Below are experts of layer 3 (counted from 0) of a mixture-of-experts language model. Rows are named router (the router's row for the expert), gate (a neuron's input weights, with its number), up (a neuron's input weights, with its number) and show model dimensions 96-127. Each number is 200 + 20 x the weight over its row's rms, rounded and kept within 0 to 999.
Before each expert's rows: a language model's description of what the expert responds to. This comes from a sample of Wikipedia text that the model never trained on.

# expert 3
Equals signs, sentence starts. Equals signs in headings and formulas, sentence-initial The, and geographic words like south, north, population and village.
router,182,194,209,184,195,178,197,232,167,166,209,202,188,177,214,228,238,219,202,213,229,200,222,209,192,233,173,230,190,186,178,216
gate0,214,194,230,221,193,243,215,157,206,204,210,215,180,189,189,190,198,214,172,193,203,192,206,229,258,232,202,172,208,205,184,186
up0,203,240,169,179,190,196,172,225,192,197,181,194,214,198,200,208,171,227,232,187,183,216,171,162,142,179,202,238,219,210,220,209
gate1,224,190,236,194,161,218,255,171,194,200,211,167,175,216,190,224,212,198,220,217,206,216,205,207,197,203,189,207,211,174,186,183
up1,225,190,207,218,183,212,163,180,187,201,212,189,184,182,182,189,229,190,183,166,193,188,230,220,164,216,229,221,224,240,237,196
gate2,230,231,213,186,179,210,242,207,211,197,225,237,204,199,197,185,191,210,183,202,232,206,201,198,218,208,203,237,174,204,225,190
up2,205,204,189,214,220,191,224,209,181,165,178,143,160,196,212,222,209,198,171,165,228,201,181,201,180,216,174,251,231,195,213,210
gate3,214,249,219,166,201,206,191,202,209,201,193,176,179,209,195,210,186,221,166,209,230,206,228,200,225,170,176,212,193,186,180,213
up3,173,234,184,211,186,226,170,190,186,270,198,190,200,205,205,190,179,247,192,233,197,206,189,183,199,175,188,184,184,203,208,203
gate4,194,180,177,196,183,212,210,178,171,226,196,218,217,223,184,190,219,179,161,186,263,198,197,247,209,188,213,226,226,170,179,198
up4,231,219,206,221,179,187,180,223,207,170,210,210,164,175,191,208,194,235,218,175,158,174,223,158,163,218,188,203,199,226,216,184
gate5,189,217,207,217,215,199,200,199,184,206,222,233,217,173,206,183,188,200,221,228,236,177,216,210,217,188,178,165,171,215,180,196
up5,188,188,159,204,152,187,235,203,200,198,210,243,201,204,214,204,190,197,218,192,195,215,232,215,203,180,213,221,207,202,205,216
gate6,181,164,210,211,159,227,197,198,192,216,223,191,202,195,238,184,225,208,209,214,164,199,198,212,185,194,188,189,190,186,195,174
up6,259,236,213,184,203,218,206,192,173,205,177,174,192,233,167,197,196,192,232,147,191,208,217,202,195,217,206,213,197,224,224,205
gate7,214,193,191,195,153,222,220,198,199,216,177,196,215,230,198,203,215,183,232,216,203,174,201,235,180,200,240,187,175,169,231,195
up7,179,205,162,223,202,179,174,193,185,199,219,191,219,219,201,217,189,185,189,188,189,166,202,222,217,207,186,179,206,224,216,173
gate8,217,216,196,209,202,212,206,202,225,200,202,178,184,183,215,198,175,210,202,194,169,240,188,204,204,180,156,211,177,201,192,211
up8,218,223,214,188,197,172,194,186,193,218,192,195,179,212,213,205,163,232,225,180,204,196,234,217,182,192,183,210,172,190,200,216
gate9,230,172,213,175,225,214,215,187,262,205,196,183,224,178,172,194,222,206,212,190,215,218,201,219,232,185,200,192,176,212,201,213
up9,149,186,199,211,183,177,256,167,160,206,202,203,207,223,207,178,209,192,189,192,228,215,221,194,200,191,191,231,247,183,188,213
gate10,172,187,186,178,208,196,204,196,203,222,218,165,222,222,224,189,221,238,151,219,234,195,189,196,210,207,190,219,217,172,168,195
up10,184,174,206,167,195,200,189,180,202,253,204,187,228,230,192,201,217,212,157,243,220,182,193,197,220,198,181,227,195,161,176,222
gate11,201,229,179,197,245,204,211,211,190,196,171,205,217,193,238,194,225,181,184,212,197,247,197,197,193,243,190,201,176,241,186,217
up11,192,169,181,191,195,177,235,166,216,159,164,211,178,208,239,211,216,200,189,194,200,210,180,197,206,236,224,184,177,218,180,189
gate12,194,257,182,185,204,179,175,204,219,230,210,234,217,214,185,202,169,189,219,174,209,236,203,219,166,232,205,162,194,218,208,211
up12,218,205,178,177,233,249,182,187,221,213,205,226,225,241,225,191,181,204,182,195,193,199,199,197,169,206,229,225,185,184,198,206
gate13,205,183,197,205,222,218,189,199,191,167,180,181,208,182,190,202,217,217,184,202,203,202,161,240,215,213,195,212,186,189,167,195
up13,189,183,190,186,205,181,210,206,201,180,180,200,213,177,227,224,237,202,174,230,192,198,192,198,202,215,187,239,195,170,199,204
gate14,189,177,210,174,202,224,234,172,193,180,239,203,204,198,239,210,190,187,228,198,242,172,182,200,193,189,195,184,171,215,237,195
up14,217,196,189,208,196,172,170,204,212,196,174,196,202,169,175,193,168,227,191,198,175,222,206,193,209,190,216,186,211,187,196,201
gate15,218,222,207,222,226,147,231,217,228,204,212,187,223,188,215,198,175,160,209,203,188,206,179,198,199,235,197,214,232,215,231,225
up15,208,222,219,216,201,191,221,205,232,181,168,166,217,220,182,183,218,179,224,219,178,169,187,184,178,211,205,217,247,214,227,195
gate16,183,199,207,174,209,194,184,224,182,181,197,201,208,175,223,215,232,218,227,233,228,205,225,180,176,244,178,188,212,186,185,217
up16,225,204,182,220,155,207,223,182,212,198,190,213,179,222,188,165,189,184,177,164,182,216,169,229,227,194,220,221,180,188,188,183
gate17,182,196,225,177,229,186,195,210,188,210,215,181,214,176,211,239,211,204,214,226,218,197,215,181,208,219,192,191,201,205,207,227
up17,208,194,201,211,185,227,215,177,204,192,211,202,162,228,186,162,174,185,188,167,187,196,146,213,225,148,213,203,192,211,206,185
gate18,192,229,191,204,224,215,212,226,217,184,159,168,201,219,216,203,159,193,236,181,164,234,206,221,178,202,190,161,219,210,222,199
up18,174,189,176,234,209,205,195,202,178,207,202,208,164,179,199,209,216,211,201,212,244,191,195,219,193,220,186,185,193,194,186,186
gate19,214,210,214,184,199,189,214,187,216,219,209,184,172,186,165,177,254,193,202,192,223,206,191,181,187,228,214,211,186,185,196,180
up19,174,223,188,204,186,190,190,206,187,217,189,199,183,206,171,176,193,191,217,213,221,206,178,197,185,137,194,206,175,211,181,213
gate20,182,169,202,212,183,161,206,208,207,163,201,181,201,196,201,182,228,169,163,229,189,211,172,192,199,195,175,251,210,202,165,197
up20,219,173,205,181,173,184,186,196,191,186,180,216,185,223,206,180,203,193,207,228,203,179,178,196,218,202,210,218,188,195,193,187
gate21,196,226,187,198,219,241,177,187,208,188,190,225,239,206,196,181,195,225,196,213,183,181,193,202,213,215,233,189,178,203,245,208
up21,203,184,216,189,183,135,204,200,189,217,190,179,212,179,220,212,212,174,218,208,215,213,210,200,180,185,167,193,225,190,162,215
gate22,193,190,219,189,198,208,227,209,197,211,182,183,190,222,207,190,215,186,195,187,209,230,203,213,195,193,214,222,200,261,203,219
up22,203,162,195,203,221,215,206,219,183,207,149,217,193,208,169,179,244,182,199,213,184,206,215,205,201,202,187,172,177,229,167,183
gate23,187,190,198,196,202,241,220,213,192,211,201,214,222,222,209,162,212,227,218,175,220,244,163,210,188,209,229,186,202,200,185,195
up23,205,208,203,191,220,201,203,180,215,173,218,199,199,184,183,217,226,201,171,158,187,213,196,196,213,186,191,174,197,211,193,176
gate24,213,214,173,217,238,197,189,195,193,195,204,183,214,182,187,204,200,187,186,207,187,204,207,200,210,171,221,190,189,218,184,211
up24,186,215,209,199,130,207,219,198,208,193,162,175,210,203,160,248,213,211,197,233,180,229,221,193,172,224,163,187,218,185,222,192

# expert 1
Place-name word pieces. Word pieces inside place names and geographic articles, such as Iran after Country:, plus letters in foreign names, e.g. Turturi, Vasyl.
router,208,188,209,201,193,203,198,216,186,162,207,190,199,209,218,203,234,205,222,207,231,191,229,247,198,226,183,207,194,191,179,181
gate0,217,213,197,262,190,252,192,198,220,173,200,231,205,204,173,164,190,193,200,192,232,206,219,197,184,225,204,197,174,211,265,199
up0,184,182,174,263,211,237,201,240,203,205,201,269,196,178,213,185,190,191,224,185,206,214,217,177,205,210,193,228,204,217,216,214
gate1,233,196,231,203,189,206,197,197,192,202,218,171,193,197,208,182,209,229,202,176,219,187,203,213,202,195,197,214,211,187,170,188
up1,210,206,224,192,178,202,146,197,193,212,186,218,182,217,192,214,221,194,181,230,192,198,205,201,189,195,184,221,209,204,237,204
gate2,203,214,218,185,163,173,203,204,211,188,193,170,178,158,180,188,226,192,166,194,209,189,178,204,207,185,137,221,206,211,188,197
up2,192,222,205,190,200,175,192,202,216,185,178,176,189,181,172,218,238,218,193,208,208,207,175,188,193,177,151,208,239,190,196,202
gate3,192,198,232,207,216,191,218,179,196,197,210,218,176,207,196,213,186,198,220,202,205,201,192,193,200,229,184,201,167,203,179,194
up3,194,180,179,199,211,191,209,203,215,207,200,216,209,242,191,207,210,200,218,132,180,197,193,203,166,219,224,156,232,202,193,185
gate4,193,207,192,202,206,196,196,170,179,188,211,175,178,165,177,221,201,215,223,220,225,200,225,181,233,199,243,196,251,220,232,193
up4,230,221,219,209,186,172,204,226,220,236,221,216,224,223,221,178,219,168,184,196,196,196,209,189,229,207,208,208,172,211,225,235
gate5,202,187,180,225,167,180,218,200,179,159,207,184,192,199,170,225,185,193,163,200,207,173,209,205,187,192,194,212,196,196,193,184
up5,218,221,222,178,204,210,168,193,193,229,175,236,189,210,190,181,181,188,253,222,204,217,221,198,224,195,206,199,207,195,186,206
gate6,194,209,213,227,203,191,204,196,211,206,180,174,191,253,168,196,181,206,232,192,202,174,168,201,194,195,232,174,206,212,226,202
up6,226,184,202,171,194,188,213,199,205,195,182,191,243,177,214,190,182,207,179,204,228,170,201,195,179,215,229,173,202,192,235,193
gate7,197,212,203,195,182,185,183,197,225,187,190,210,186,220,182,208,170,216,199,178,198,194,179,189,189,223,194,170,199,195,177,237
up7,201,187,233,192,206,189,201,174,214,196,205,197,199,196,190,227,177,173,179,197,184,187,217,223,197,196,225,177,241,170,212,217
gate8,211,202,206,229,217,208,234,241,207,188,193,192,209,154,211,204,170,205,153,212,210,204,228,198,216,238,187,224,185,163,193,205
up8,201,160,208,182,206,191,168,173,182,199,234,202,194,247,196,206,228,191,226,162,196,206,172,201,178,183,207,172,197,232,173,193
gate9,200,244,174,244,208,222,223,212,209,169,226,223,189,212,214,218,217,181,215,204,201,194,229,193,202,203,208,213,193,181,164,221
up9,199,168,196,153,193,175,177,189,197,213,182,188,193,197,224,144,180,200,217,201,220,202,211,229,196,196,199,218,209,207,213,161
gate10,202,211,245,223,205,204,213,207,205,183,162,197,203,184,217,169,201,213,181,201,226,186,178,227,248,182,182,194,200,164,199,186
up10,201,209,247,215,215,184,206,190,209,171,149,186,179,189,195,185,202,217,187,205,209,184,184,228,227,207,196,205,188,210,201,200
gate11,183,200,205,209,205,179,227,202,184,198,222,177,196,202,195,208,221,211,229,208,187,213,224,177,210,203,203,209,201,161,204,211
up11,195,201,208,249,267,194,195,180,175,194,205,186,171,152,214,197,223,206,190,225,193,221,189,206,218,168,149,209,216,212,134,190
gate12,205,163,180,145,240,183,201,235,189,197,223,187,203,171,207,207,223,184,192,198,201,175,187,226,198,209,224,200,186,200,185,189
up12,206,173,196,160,178,211,226,203,197,246,202,188,206,187,195,205,223,208,187,207,214,189,193,222,196,199,207,210,198,201,177,207
gate13,188,208,195,190,193,215,199,189,226,202,195,256,168,215,177,206,235,214,214,241,201,208,203,187,206,222,197,226,191,205,259,220
up13,204,203,189,204,198,210,186,197,237,202,183,248,180,220,162,241,237,219,214,222,195,205,217,190,193,234,185,219,194,195,236,198
gate14,213,197,201,229,161,209,200,178,224,184,183,199,216,181,182,210,197,219,202,211,176,192,209,216,237,203,202,228,216,172,193,212
up14,219,218,218,223,177,186,209,172,221,184,208,194,219,170,175,216,184,208,218,209,190,187,182,210,238,184,205,213,222,194,199,224
gate15,152,192,195,209,165,178,183,186,182,179,221,206,208,221,171,191,189,196,189,210,179,187,195,201,215,186,184,188,169,169,215,188
up15,174,186,198,211,197,191,211,210,206,178,206,211,175,229,197,201,228,191,171,209,185,193,202,215,237,194,194,171,218,206,200,166
gate16,196,211,203,240,237,203,190,211,237,188,203,198,213,229,180,202,214,214,184,194,254,213,236,222,181,208,216,224,242,180,171,188
up16,195,168,222,172,210,228,224,214,184,195,193,205,214,204,204,193,207,186,181,183,196,171,145,178,202,216,201,209,174,228,221,222
gate17,221,168,217,197,200,169,187,205,199,194,207,166,220,191,216,179,180,182,237,213,200,216,250,211,185,170,195,206,220,188,182,198
up17,175,185,200,189,209,181,200,181,216,246,175,200,191,207,202,226,199,194,215,252,162,213,201,162,241,239,189,220,178,178,228,170
gate18,202,180,199,180,231,215,201,185,227,200,261,170,195,197,198,199,199,217,209,196,192,219,214,209,230,188,181,175,221,213,191,206
up18,193,226,170,202,202,184,195,217,207,171,189,195,193,211,191,198,206,225,189,220,206,222,227,196,219,184,190,229,179,178,193,217
gate19,188,182,182,184,239,215,203,244,195,210,204,165,153,247,208,165,211,151,184,223,231,226,194,199,174,192,203,201,177,191,197,190
up19,181,217,187,198,216,230,209,224,195,214,216,178,208,250,202,185,191,226,188,200,235,174,209,181,170,193,170,200,175,203,242,213
gate20,202,200,226,222,193,184,198,173,188,214,201,222,195,186,207,200,202,207,211,225,170,175,236,181,155,185,168,227,239,231,210,210
up20,212,232,207,213,190,233,198,177,195,187,192,195,180,174,203,208,190,240,208,222,213,168,210,189,187,201,190,229,238,172,207,228
gate21,210,204,155,189,213,227,193,163,215,173,201,202,184,217,174,174,183,207,201,163,193,204,194,203,209,168,188,162,203,188,190,182
up21,197,209,167,253,187,212,191,206,206,190,195,197,190,198,177,178,184,215,188,143,180,209,164,201,226,211,196,178,216,216,199,206
gate22,213,208,203,197,210,201,218,192,193,185,177,182,211,237,227,203,209,229,167,223,229,213,217,163,208,148,189,202,201,203,207,188
up22,190,247,203,202,205,187,188,192,195,192,230,163,220,216,217,221,228,162,218,176,205,172,180,215,186,173,226,220,230,228,217,196
gate23,193,204,221,199,167,191,195,208,226,210,197,242,204,216,221,157,207,181,236,207,189,198,211,216,207,202,201,204,185,182,208,200
up23,213,193,223,162,167,178,234,170,200,198,210,187,217,161,196,190,214,226,215,151,200,199,205,219,228,187,220,148,185,150,199,188
gate24,215,206,227,197,188,200,239,202,201,203,221,224,177,200,211,221,218,170,202,209,214,211,202,182,185,200,166,206,183,189,243,217
up24,218,182,176,209,176,170,218,193,173,211,201,242,190,234,237,238,200,229,202,193,186,224,192,199,215,220,205,198,200,228,215,197

# expert 10
Line breaks, infobox labels. Line breaks, spaces, table pipes and infobox field labels like Location, Power type, Personal information, Studio album.
router,205,184,196,193,177,201,219,216,198,178,211,196,186,234,196,221,214,179,232,203,243,191,218,221,196,206,195,230,194,192,174,192
gate0,206,247,210,219,199,190,209,188,166,161,187,185,210,208,181,216,211,168,200,186,201,186,199,192,144,212,168,212,198,166,193,205
up0,167,167,232,157,230,209,195,234,200,217,208,193,202,208,194,191,164,228,191,221,198,207,209,180,199,208,212,191,202,194,165,205
gate1,221,179,222,206,190,220,220,196,198,206,207,208,193,204,197,234,193,188,185,241,238,212,205,224,188,209,214,208,215,197,180,187
up1,203,188,180,189,223,200,192,226,195,194,180,195,215,192,221,196,216,239,206,204,174,207,215,193,211,192,157,209,216,182,218,204
gate2,201,199,196,213,227,191,185,218,215,223,221,225,208,197,208,216,195,216,200,219,216,215,173,201,201,178,180,224,155,231,176,194
up2,185,194,211,199,182,183,204,198,195,202,187,193,200,232,210,169,202,194,172,180,197,183,230,217,199,194,192,179,250,156,232,169
gate3,200,234,195,199,199,227,222,201,176,215,250,179,176,207,236,200,216,220,206,225,200,190,210,182,221,165,178,227,197,195,224,196
up3,211,190,195,211,218,181,198,194,198,164,168,220,234,192,199,195,187,208,174,201,239,220,237,226,181,242,224,178,234,215,198,215
gate4,191,198,194,198,203,215,203,214,202,172,165,215,175,209,181,207,180,152,253,194,215,219,195,181,154,192,228,199,177,189,218,176
up4,190,177,199,221,218,192,188,143,214,194,181,206,140,237,202,175,236,204,208,239,208,195,161,205,182,156,196,183,192,198,185,179
gate5,170,196,191,208,190,213,209,203,201,209,219,155,196,218,179,186,219,217,207,226,189,212,191,163,221,173,203,223,174,212,176,216
up5,196,195,172,218,223,226,235,209,194,204,185,199,203,201,167,167,224,237,237,226,188,210,157,207,188,189,192,247,169,242,195,215
gate6,199,194,198,213,226,204,175,228,207,180,191,175,189,175,208,187,238,205,206,164,191,210,189,184,206,228,171,195,186,208,206,164
up6,219,187,238,207,250,184,211,176,198,227,200,169,226,195,193,214,218,206,185,181,193,193,196,213,222,202,204,221,212,195,182,210
gate7,197,205,208,191,206,223,222,193,201,211,181,191,210,224,193,189,197,174,187,163,204,149,200,221,187,170,217,197,191,219,215,196
up7,246,171,208,204,239,208,221,203,218,223,234,196,193,187,153,171,214,208,191,209,176,208,180,175,213,199,216,186,222,202,204,224
gate8,181,178,208,222,229,185,159,186,214,186,204,184,193,228,183,182,239,186,213,199,198,198,228,243,182,198,219,235,218,201,162,184
up8,195,232,183,154,178,199,223,232,205,217,192,202,209,172,221,209,173,233,173,202,196,205,179,166,205,203,190,176,193,190,205,206
gate9,216,181,189,208,172,158,205,199,201,195,199,181,158,185,208,178,226,190,233,179,227,187,170,201,223,210,197,200,183,192,169,213
up9,173,230,218,197,201,230,201,250,214,173,200,212,216,189,205,207,229,234,197,224,197,204,220,199,203,203,201,227,215,220,204,186
gate10,227,214,192,213,230,198,204,190,233,161,215,223,193,186,198,221,203,163,189,199,211,197,181,209,214,207,196,245,190,205,178,196
up10,205,231,231,232,233,170,174,185,207,202,208,169,197,224,202,224,199,195,232,194,209,185,195,226,196,201,209,218,181,212,204,208
gate11,197,205,184,209,221,197,223,203,187,198,193,207,184,172,216,181,203,262,216,223,224,201,199,176,196,192,191,198,174,203,207,201
up11,193,197,239,190,185,189,163,194,220,190,222,197,221,219,196,216,204,171,188,175,160,213,197,240,203,228,205,200,200,206,161,185
gate12,207,209,167,208,195,215,240,221,183,183,227,201,164,188,193,239,219,177,235,211,198,215,190,175,200,214,188,221,176,210,202,187
up12,191,199,240,185,172,196,189,195,196,201,193,194,219,232,216,203,203,187,217,155,195,186,210,223,198,209,203,207,211,185,225,218
gate13,196,228,204,169,185,157,202,225,196,187,225,214,169,172,196,213,203,207,205,208,208,232,235,210,218,222,198,237,165,177,235,204
up13,181,209,185,180,224,212,185,158,161,218,181,216,183,213,150,190,198,204,222,230,174,159,194,188,177,218,192,207,221,204,192,217
gate14,210,230,233,211,150,176,195,185,210,231,175,201,182,201,210,219,196,141,192,201,205,197,196,199,186,203,207,222,218,172,187,194
up14,216,218,214,153,189,204,163,210,227,218,206,196,183,206,235,219,195,166,229,179,200,185,204,210,206,200,196,178,200,198,206,156
gate15,209,203,176,161,212,199,211,198,220,227,194,211,203,207,222,171,230,215,218,179,234,208,204,253,184,195,223,179,200,244,213,189
up15,193,193,226,174,208,186,165,181,180,216,185,158,211,192,199,216,248,213,168,193,187,185,170,188,171,200,197,184,200,185,213,173
gate16,185,198,211,189,224,195,177,176,235,182,203,192,196,233,177,193,168,203,232,210,197,223,212,201,174,188,233,221,166,206,188,206
up16,218,187,228,205,188,168,204,219,207,175,200,195,193,159,208,200,195,194,189,150,215,161,201,213,215,199,193,221,212,180,165,188
gate17,212,177,189,233,194,216,205,200,181,212,169,181,198,215,230,187,166,198,185,208,203,218,211,182,201,176,209,198,215,213,205,201
up17,211,174,204,196,191,198,187,197,193,202,192,209,197,183,235,197,179,200,194,196,223,226,240,196,146,249,198,191,163,247,188,226
gate18,213,154,206,207,205,193,200,218,214,159,211,210,206,194,197,213,221,158,193,173,183,218,225,212,233,166,197,225,189,177,207,190
up18,177,211,187,199,196,189,207,200,205,215,189,237,185,142,188,213,177,219,167,208,204,191,220,215,182,178,180,216,199,180,231,216
gate19,220,208,192,199,186,189,159,211,241,249,215,212,225,208,216,158,184,196,222,214,189,211,254,212,174,215,189,172,203,175,222,203
up19,165,234,228,240,212,210,241,190,199,173,212,182,228,210,144,194,202,189,179,180,181,179,186,215,193,203,194,222,176,198,158,183
gate20,239,202,202,179,175,191,177,188,214,183,208,218,203,202,219,224,209,180,216,198,230,190,241,208,223,228,187,177,227,211,184,190
up20,191,202,210,205,188,220,221,221,202,224,201,177,195,181,200,205,223,227,205,191,219,159,198,212,202,192,207,209,228,213,199,180
gate21,183,217,178,174,175,190,217,222,192,164,219,194,222,200,175,219,171,209,177,226,197,191,226,194,204,182,222,214,183,239,204,228
up21,203,192,240,226,234,197,166,177,191,194,221,206,156,172,212,220,204,175,197,192,215,215,177,190,208,230,197,218,200,188,186,203
gate22,186,153,213,223,156,189,177,191,212,190,214,199,241,212,218,209,208,203,185,198,221,210,226,230,230,205,230,188,195,224,207,195
up22,200,180,214,226,178,209,152,161,213,210,229,183,262,215,216,217,193,221,177,220,216,197,192,202,218,184,225,197,208,221,203,199
gate23,215,228,194,190,170,212,176,203,209,166,186,219,212,223,199,186,197,209,256,200,182,162,216,179,185,209,196,237,193,206,209,202
up23,157,178,200,197,229,217,183,202,210,187,210,211,211,190,225,183,198,226,175,220,227,191,161,193,180,201,208,167,199,225,174,221
gate24,195,190,181,230,207,196,188,221,208,202,186,186,177,185,185,184,205,196,212,169,201,205,178,235,226,207,203,184,197,161,146,204
up24,211,212,231,191,215,228,148,206,179,188,190,208,205,222,216,180,191,216,202,220,177,171,226,189,198,195,194,222,220,193,212,212

# expert 8
Word-final fragments. Final pieces of words split mid-spelling, such as -y in buy, Hockey, employed, -tic in Athletic, and -t in conflict.
router,205,183,207,206,187,204,195,218,189,166,208,188,197,206,218,205,237,206,220,201,232,193,229,244,198,225,180,204,193,191,179,180
gate0,186,180,210,203,214,163,189,188,217,201,197,181,212,207,175,221,220,187,225,180,216,219,220,185,216,203,211,223,196,187,163,213
up0,201,228,224,195,206,197,216,193,184,175,210,193,200,201,183,205,197,177,167,203,216,201,201,192,224,197,230,207,191,163,173,200
gate1,193,198,181,201,182,194,171,213,202,178,190,204,224,206,194,242,148,214,174,235,187,178,210,198,186,175,198,198,207,199,211,179
up1,223,217,207,208,201,193,186,233,191,233,193,179,189,177,172,205,218,208,225,185,206,177,193,177,164,205,149,179,197,175,169,214
gate2,210,220,224,214,204,203,207,182,223,202,177,195,168,225,185,160,197,181,187,168,187,208,164,199,185,210,174,184,155,202,178,211
up2,208,207,182,219,245,219,216,183,208,194,234,185,189,158,179,173,151,228,207,175,212,190,167,227,189,186,231,241,195,215,242,210
gate3,151,207,189,190,191,208,129,198,183,234,187,215,201,162,214,207,220,166,189,225,177,214,157,197,189,176,193,196,188,183,199,222
up3,160,196,179,185,187,207,148,216,171,216,193,207,211,170,188,206,218,184,174,212,168,199,171,201,187,187,188,183,193,168,181,211
gate4,174,218,207,200,191,225,176,214,202,220,195,203,164,215,203,174,210,202,218,183,175,195,189,185,173,218,201,191,178,198,172,207
up4,171,236,189,207,181,204,201,212,178,218,187,228,155,214,193,186,221,197,222,164,162,202,214,223,184,209,169,179,170,211,192,214
gate5,237,206,182,206,227,208,188,215,231,237,188,218,194,152,180,206,203,204,224,186,206,178,198,193,167,169,167,224,176,230,238,186
up5,206,246,187,206,269,203,208,210,222,208,173,186,212,139,187,227,219,221,188,192,206,178,194,202,177,168,152,205,174,194,236,198
gate6,190,191,179,205,206,180,201,203,202,219,195,206,197,181,208,192,248,227,196,194,234,163,210,174,184,207,190,173,258,197,162,201
up6,179,212,204,215,219,199,207,207,222,198,184,185,192,196,202,182,198,211,222,171,204,212,180,178,160,216,223,166,180,165,222,205
gate7,204,187,209,219,226,201,215,169,204,234,232,185,200,219,214,205,186,176,198,174,154,199,189,203,164,208,224,206,243,212,166,207
up7,192,170,172,217,186,201,190,183,203,223,245,231,189,194,226,170,177,176,187,206,163,215,182,184,184,206,210,207,247,208,169,214
gate8,178,187,254,218,196,194,205,198,203,211,188,183,226,223,185,168,222,186,192,213,222,199,190,213,171,212,205,214,218,207,185,184
up8,199,174,251,234,201,189,200,205,205,205,180,191,207,223,173,188,227,194,190,209,216,184,170,204,193,207,192,215,214,206,200,200
gate9,191,215,183,206,210,211,198,196,203,209,202,233,207,226,216,152,218,232,222,222,188,204,214,221,225,195,198,194,194,237,220,202
up9,196,185,183,218,184,202,210,178,204,216,207,240,211,229,219,191,209,192,244,228,201,208,191,204,218,195,205,196,175,211,230,199
gate10,197,202,169,178,174,200,153,239,186,184,217,214,166,184,215,215,213,177,186,215,177,175,202,188,195,194,172,210,171,217,212,213
up10,234,154,194,218,237,205,171,161,192,184,195,191,192,177,218,202,230,179,211,201,192,192,177,224,183,208,197,225,198,226,207,190
gate11,180,201,219,203,194,178,205,179,197,227,152,205,210,201,185,225,217,204,195,237,214,183,177,201,213,201,188,234,188,195,170,183
up11,206,199,233,166,192,156,198,189,199,201,175,197,208,187,193,223,221,198,208,197,217,182,177,178,201,218,177,247,209,223,205,209
gate12,190,181,195,247,212,223,193,190,199,204,218,198,207,197,229,179,169,234,203,204,209,232,168,189,199,233,202,188,167,223,216,191
up12,193,187,192,235,198,217,225,209,230,211,232,200,241,212,217,210,179,231,207,231,193,231,175,203,185,215,176,180,154,200,214,176
gate13,161,197,211,211,193,215,211,195,207,207,201,225,205,221,219,189,199,219,213,172,187,220,185,197,220,224,224,179,160,205,189,235
up13,237,216,193,215,216,216,203,176,213,200,219,155,192,174,199,182,206,201,170,216,211,175,217,204,184,208,179,208,266,166,200,171
gate14,209,189,192,199,215,193,202,225,203,174,182,229,195,184,179,218,188,238,191,201,204,177,195,192,210,190,155,173,217,180,226,181
up14,191,200,187,180,239,181,193,232,196,175,181,225,193,185,212,189,189,235,192,183,218,193,213,198,189,211,171,176,203,200,238,179
gate15,185,200,149,208,186,181,200,220,230,172,196,187,208,175,194,207,208,226,224,203,209,228,220,224,205,232,246,207,203,222,212,197
up15,219,203,210,201,208,191,178,207,147,178,181,210,174,168,207,201,196,166,191,232,188,207,205,164,204,234,194,184,198,172,198,219
gate16,222,176,213,187,191,192,149,213,182,195,186,203,179,169,231,220,219,184,197,235,173,168,187,208,214,214,190,215,202,251,205,205
up16,200,228,170,203,211,174,234,194,197,206,199,220,225,185,166,187,177,197,206,171,200,220,236,199,175,193,204,210,159,161,190,206
gate17,187,202,216,216,162,213,195,197,199,200,199,209,172,230,213,186,168,208,203,208,194,245,228,198,186,192,203,178,229,195,186,186
up17,205,198,201,167,215,177,198,193,194,209,196,197,214,173,186,184,218,249,204,193,201,156,158,189,205,204,216,239,187,212,224,216
gate18,219,199,232,163,217,214,196,157,164,189,189,211,185,197,229,218,223,202,171,189,214,206,207,216,166,161,201,206,201,182,206,201
up18,181,226,165,231,211,220,205,241,229,197,188,190,226,216,173,205,190,200,220,190,192,202,227,192,225,227,212,186,212,216,221,217
gate19,190,187,178,204,223,226,172,187,183,194,208,176,184,196,168,225,213,205,206,241,191,214,227,168,192,179,213,232,231,225,178,194
up19,199,193,249,194,196,219,194,220,214,206,179,197,168,186,243,185,240,176,227,179,174,206,211,205,186,222,203,173,197,166,181,209
gate20,211,192,192,217,184,202,208,204,182,194,195,238,206,187,197,228,222,236,197,176,181,167,205,198,216,201,180,189,203,213,185,191
up20,184,183,206,199,211,213,209,233,172,194,161,166,188,186,213,205,145,169,203,223,219,228,175,215,223,226,218,206,217,217,164,183
gate21,227,187,225,196,217,213,187,196,187,184,210,186,183,198,203,177,201,200,178,236,192,249,217,171,216,200,175,178,153,162,194,219
up21,205,191,211,222,225,222,206,179,188,205,201,158,193,226,240,169,198,200,205,236,208,244,204,172,203,196,177,162,177,155,190,216
gate22,202,177,208,194,192,205,198,210,199,184,188,188,202,186,186,228,255,216,197,211,203,181,179,199,190,192,206,202,207,191,164,207
up22,207,207,200,203,215,207,191,172,211,215,208,235,205,192,201,170,146,178,217,183,194,215,215,194,200,213,201,191,209,230,207,205
gate23,180,177,175,200,210,219,179,197,168,164,196,175,234,186,215,208,194,193,196,205,198,182,179,212,231,209,184,223,214,239,207,199
up23,186,212,198,207,194,209,201,200,184,183,191,180,203,221,224,195,217,193,231,235,186,219,212,203,214,151,147,207,195,232,190,197
gate24,204,243,166,207,211,214,210,208,184,183,177,244,227,214,181,198,171,210,229,224,193,218,218,204,178,204,205,205,178,198,223,189
up24,189,229,164,226,216,199,202,206,194,161,190,215,204,210,188,191,204,190,216,241,198,227,212,180,210,184,216,206,172,192,207,173